config = dict(
    num_hidden_layers=9,
    experts_per_token=8,
    balance_bias=True,
    rope_theta=10000.0,
    rope_fraction=1.0,
    init_std_qkv=0.051,
    init_std_o=0.0,
    beta2=0.98,
    schedule='wsd',
)
Below are experts of layer 5 (counted from 0) of a mixture-of-experts language model. Rows are named router (the router's row for the expert) and show model dimensions 0-95. Each number is 128 + 24 x the weight over its row's rms, rounded and kept within 0 to 255. Numbers have three digits each.
After each expert's rows: "mostly gets" lists some tokens that are sent to it at least half of the time; "comes before" lists some tokens at least twice as common just after its tokens as in all text. This comes from a sample of Wikipedia text that the model never trained on. Tokens count by the router's weight.

# expert 56
router:083128168146085149125148124106138099107125013113119150072121124164120119105145108128088104126099096136101087125182169139145137125088157121151132106148130112130156166131119104144143141149115114116136134133123136116126137138121124132106129131139127144140149138101106147144105091125144120112
mostly gets: " Country", " Ju", "=", "†"
comes before: " |", " G", " M", " F", " K", " S"

# expert 179
router:132131137131128174142163133123128128118130116135117149114137109146118131122160114112140145105120101137115099108145140106057112123124146114124112140177074104135209137153127119057112100116142167081122148102109157133162105147117162138128125105163118111153172129104104143137115140084125115133
mostly gets: " Bra", " Ar", " Wal", " Bur", " bi", " Ne"
comes before: "k", "g", "b", "z", "ch", "th"

# expert 4
router:097109136097113114135139114129138108107135077141091128059133114179123133062155125115151129137099111113119138136158117132127082126114172144150133129165108145144153155135121110123141125120103134136149137176166171120109144179101128128147102125127138169187091137142112140131095102116136111140
mostly gets: " Total", "Personal", " Born", "Species", " Country", "Note"
comes before: ":", "-", " by", " /", " P", " ("

# expert 121
router:120145166130116105120191120131121121147169122118111156073125105163132165096160105107136144152078139118128062154155145174081124146114118124141127140159142122126149158122139100150107122172132133093149117162130155118118153118134098168141134155179131127147125135151147127125090107121128131156
mostly gets: " collect", "shire", " Service", " order", " Act", " Company"
comes before: "s", " of", " and", "ed", " to", " for"

# expert 249
router:137082172151133144136143120110114101126151102163095145078140098137136137084118157140139161115069085140171081115138107118057119115107119118147134161140138144122141131130150089135152130105136128109137103150128141124129155146122151196132114117141142143140130183119133126126115133134127100170
mostly gets: " =", "م", " her", " professional", " politician", " young"
comes before: "\n", "-", " ", " a", "born", "="

# expert 199
router:091109178093115110126158102114164103147150050122105156089132110174119135102120151122125119135100090164117091125197116161102099109131155110135134136133119115116149149118133137152091132128131086119122139182127150150120129135088109156132119117138117109140136138144138148133090084125120120129
mostly gets: "|", " Country", "History", "•", "In", "See"
comes before: "==", " |", "=", "===", "In", ":"

# expert 151
router:110116135109096134140144102148133080109120049131093150120098103169124135094136128078124144141132078129146106134163163146118134122130123121125129142175135132160137154113134128140113129118109120107165109162093158078108155103091129130145107099167127135179133108100139114097111125165155114141
mostly gets: "–20", "20", "–19", " Je", " (19", "19"
comes before: " |", "-", ")", ".", "|", "%"

# expert 60
router:141100137114113142126128132089105120119107119135102173101119117136118167110109116119166098163117136133139094130166100116094105155111094137159155167188135116116143144113132103137133113156110129103162140143123149155148129094109133156151094136127107156188104156060158126120100132162165122151
mostly gets: " and", " &", " or", " Robert", " Richard", " (18"
comes before: " ", " the", "-", " a", " and", " re"

# expert 95
router:114115139126103138122143107119156105101114051143097166097121117154131135107142148084105106111108127097121126140137154151118117128104170117141154115180154132121157155138129113135125145121147120152168179155138174131167147087141144128120134095122102127170142139169158150098094136107090119154
mostly gets: "}", "–0", "JPL"
comes before: " |", " 0", "}", "===", "==", ")"

# expert 126
router:117143137105126128130183125115148080132124068159054151100124101155128133070136142115135116132131098174113122107161157167108129125132124109116140171153112138112151159100132117140116143097124116116132155173130139106134174088114170145160112110152103129130140167106123153112113138115128137144
mostly gets: "20", " 9", "J", " 27", " 20", " 12"
comes before: ".", " |", ")", "″", "ip", "o"

# expert 16
router:135080126131077126127161105128114066131119099123092112112093101169147141111181126104115143105155087142112092139147137122067101106123137151135138131138125126116140192105142110157152151113147123118147114133131139099094151122119136145143136101181102128156169123119155124114103162136144118147
mostly gets: " 2005", " 2024", " 2011", " 2015", " 2008", " 2019"
comes before: ",", " |", "–", ")", ".", "–19"

# expert 23
router:119095148115109143144143123130118102104158112143135142104143113122152156093120122112143162141111137083124122118140127158089153117118136103168142154158118134110158163125124139138124122096101147097147120153150189108126146110142112178144133128139118147199162170187115159079115120140154088121
mostly gets: " located", " km", " ==", " Born", "′", "^{2}"
comes before: "\n", "-", ":", "^{2}", " of", " a"

# expert 88
router:128104147137051137132124155125100099102123117149094154084130118144119123098139110081118094116127145099148074149151148140113095107109117097119100138166145123120173177128139147127134081137128125143139135150147173105128123125133162128151108127158145074158128141142127168092128117151128094125
mostly gets: " require", "script", "fu", "for", " allow", "ception"
comes before: "ed", "ment", "ing", " to", "ation", "ated"

# expert 185
router:120124151128109132145119099156116104111162071126102165098153133173108141124117136105154141122103104106160093122140140136116114099135118112150116109152122077104174159139138106128142097121100108105164124164146091125173107130105115149159118146185113124168121133145135121085115125164175095127
mostly gets: " Pi", " Mu", "pi", " Pat", " imp", " di"
comes before: "er", "|", "re", "ent", "ers", "ed"

# expert 146
router:100105175122075158159142110136149084105126046115128134102142110161113119076155128085104107137128121117092110137160160143132137131099161111125118124148128128137180177116145142139138137145153108155165164140136158125113121133123162133137113135138109122171128130118129160125098088134126118160
mostly gets: "JPL", " date", "In", " Location", "leg"
comes before: " |", "}", "F", ";", "mi", " –"

# expert 241
router:117101124147116137117167132157112099127103099161101116073087105183138136116140141110121093112105111124142101146137156122096144132115147121118166155151151117090182159130128115137130146160157177077151093118092140138117149135140112159140098143151136129155137160154127159106080150130124136157
mostly gets: " Australia", " City", " France", " Island", " China", " French"
comes before: ",", " of", " States", ".", "'", " War"

# expert 41
router:093098136146100111123157119137114100077164042124112159069155152152099137072136132131140157150103109147129083107135166162105158155101166120152129120155135129157130159130140121145147139146123091113147106133115149160127134133133136157115117118159144100137143149140115139129109134141150103152
mostly gets: " —", "---|---|---|---|", " +", " List", " 0", "@"
comes before: "|", " |", "\n", "|---|---|", "-", ";"

# expert 242
router:113090163116100091157138105132147089098129095110122133080145098151133145120156146110114146141082115133126082103166125149072116117115172107138140164131113105117146145137103116119113138123098126150153134170148163106116162142102117145146123142134114149196132141167115134139080116126155110157
mostly gets: "Personal", " Born", " ==", " Country", "•", " Total"
comes before: ":", "\n", " |", "•", " /", " 1"

# expert 62
router:110129132098117113127134151129126126124168089116115162116127099150142119095135086083127124138102107157130108104164134112153125124127148126101158114171120128099163170111148117136140124118078148110133108119103181141128108090100150132143102152184115163155145175123157166098112169149130131176
mostly gets: " Division", " College", " Group", " Association", " Central", " League"
comes before: "A", "S", "F", "N", "an", "G"

# expert 14
router:123080140116055151159154122129134125104124072129117163090130140151124119088142113080111139130117124111129138152123121122124130137143172133153138129139145135128133182121130104107139137115115116146143157113173156090160119080138149124109118105156137135209157136156112156090113148134133110114
mostly gets: " km", "–3", "–2", "′", "–0", " million"
comes before: " |", ")", "5", " 0", " (", "6"

# expert 237
router:130077131098096138144110160150132137117113071139087136098141115141101132126126138083146123139090139097143061145148166131075131145131137107128167148167136139142156137152161144138133122132126161147154116153129139162172138113095134171110106119169155143176116148132115102116097131149140118122
mostly gets: " high", " Ne", " you", " You", " Women", "mi"
comes before: "-", "\n", "th", "ly", "e", "x"

# expert 58
router:117137126096128123130162137124093085104135090154104131083110135163124150081138137119169139140078110153143106141151125141076113133122191133150138128158094128126134147104113083119135131125128121128175141204127183135123148140138111136142108121127142142174116123153135149134109098151158120142
mostly gets: "|---|---|", " Total", "Personal", "See", " ==", "•"
comes before: "-", "\n", ":", " P", "---|---|---|---|", " S"

# expert 51
router:098110163147093111137153108131123103130118134147116162086107100165146137133108123091110102111086126162122092148154122127120106112074109134144133121181148094135158170125154091118117162142135130108134081127166161113108133132128150159156120167177135154163131157156158153126116127111096112145
mostly gets: "ization", " education", "History", "struction", " development", " Association"
comes before: " of", ",", ".", " and", " in", " for"

# expert 186
router:112121169119093132157140153154085110115165105125103137090089106137100144091149139122145132147145126117118060129161124129093092117106102128129138138145136120114134150145169094125131127113102088129189097114130160151105133131079117102108119137142089116176109144124123144113106124108130068131
mostly gets: " used", "ted", " up", " known", " played", " such"
comes before: " to", " by", " in", " as", " the", " on"

# expert 225
router:105142177143141110116124113112136114125132105131073157061126106182118130061172125103131135122103131143125108125155126142115100118095158131131128103180122138138154164122135085147129106133131118089179107185148157099122153150119130133143154137160140112131131155133158110113105112144115115124
mostly gets: " director", " critic", " president", " vote", " author", " Award"
comes before: "s", ":", " of", "al", "ary", " in"

# expert 140
router:115101123129095114150137124096125113107136051115128154108127128123110153101121130115143154118081133099145131133127125118092105136126165080153108138171119125111160140146103093103142135113127159120119101189146156133116164107159118165147123130179141153195130152151103127080116118111130131135
mostly gets: " ==", " =", ")", "′", "°", "^{2}"
comes before: "\n", "-", " |", ":", "N", ")"

# expert 103
router:116111119126110096150154097121131098105168026136110130080143139163080103069163151127163150107091121133141106148151120139112099129120152126120104151168136126151143174114101129134142118145117108143127134172124147149138148123123151157135126146155151129140121146145096147122095104128128122134
mostly gets: "---|---|---|---|", " vi", " +", "Release", "write", " −"
comes before: " |", ":", ";", "---|---|---|---|", "in", " 19"

# expert 18
router:129122130128076130136136098138092089124131057121102151090113100179138159113141135103142156148108103128122073141134148125061110118116132130126171137138153123112152167107130136165147130114115149070156099116113125124138100119149106162111090148148143125165128134120133141117116124156160153136
mostly gets: " China", " (18", "ina", "burg", " India"
comes before: ",", " |", "se", "ster", "ign", "a"

# expert 28
router:125078127123132106117174119146148114106112071140102161097122143161097111097131139114139125115089100132154097129175126157092107151097162144116129116150111106123155170126157146156114122138085128129163137145113164157167139115104139127071134134123100127183120133117153132086113158145127145146
mostly gets: "|", "ň", "ck"
comes before: "==", "\n", "The", " 3", "===", " 2"

# expert 124
router:118125158127114135131164122168121098125137069124111137124155107192123118100102128103118101137083115131118106113150126127120110134107135122142110147187145120125127171103156104172145142153108110108169148145121148135141122106131142166083103096189100119143179146126143181106137127122109125140
mostly gets: " Mc", "\"", "”", "″", " J", " \""
comes before: "\n", "==", "The", "===", "In", "|"

# expert 166
router:038134140137076065125131112152127106136106097139125177096115110121140153110106152104142146121097111141140083140132131098128142137148121116159163125146089123114178128115089133123127065127094149115168134123121146153159157124147147120141123123141095112153123149112110118140128140106124105129
mostly gets: " Ya", " Si", " Ko", " car", " bi", " Bi"
comes before: " |", "us", "o", "p", "ci", "ni"

# expert 128
router:118127131102107105120171117103108101092166093139083155110134144175116150068147146133130144134097107115165087126117125144083147149121160151155156121163120129148145189087105097174130124141112115111137140156114148127122133121111140153132106118191146126154125134121154134139087122113102137128
mostly gets: " different", "tic", " Best", "rect", "±", " American"
comes before: "|", "|---|---|", "-", "ular", "–", "ina"

# expert 182
router:121128126135111111114130115138102113136152126145106142069111098155122140117139137074126127135127099101117051138157177173074109111118155150118159126176146130138161157140144080136098101154122141124153150173148148102127125111138119106146128117163103099138118178155148114129105142111133143133
mostly gets: " various", " special", " opera", " inter", " different", " well"
comes before: "s", "d", "t", "ted", "ly", "tion"

# expert 152
router:125115149148096115097112084148122080127174105138127164103125127151145101087159148113117144095125111098141101165172124145109118149112150132145122132152167085131153170142124105137137095148145127090164133158148142094135140137143110135130098131177122134207120130151118146122107109130143124166
mostly gets: " engine", " contain", " open", " due", " addition", " late"
comes before: "n", " to", "ed", "d", "er", "y"

# expert 119
router:119074183108083125143169122133120120116143115153098151109100148115118105113143109101147148146101123153154086147155099138081101126122107120149129139146138107103165183118158115140144119119114146125155138154146173145140121126121136135122109170150135119211151137164158154140121133137097119132
mostly gets: "ography", "ved", "ting", "ted"
comes before: " in", " to", ",", " of", ".", "ment"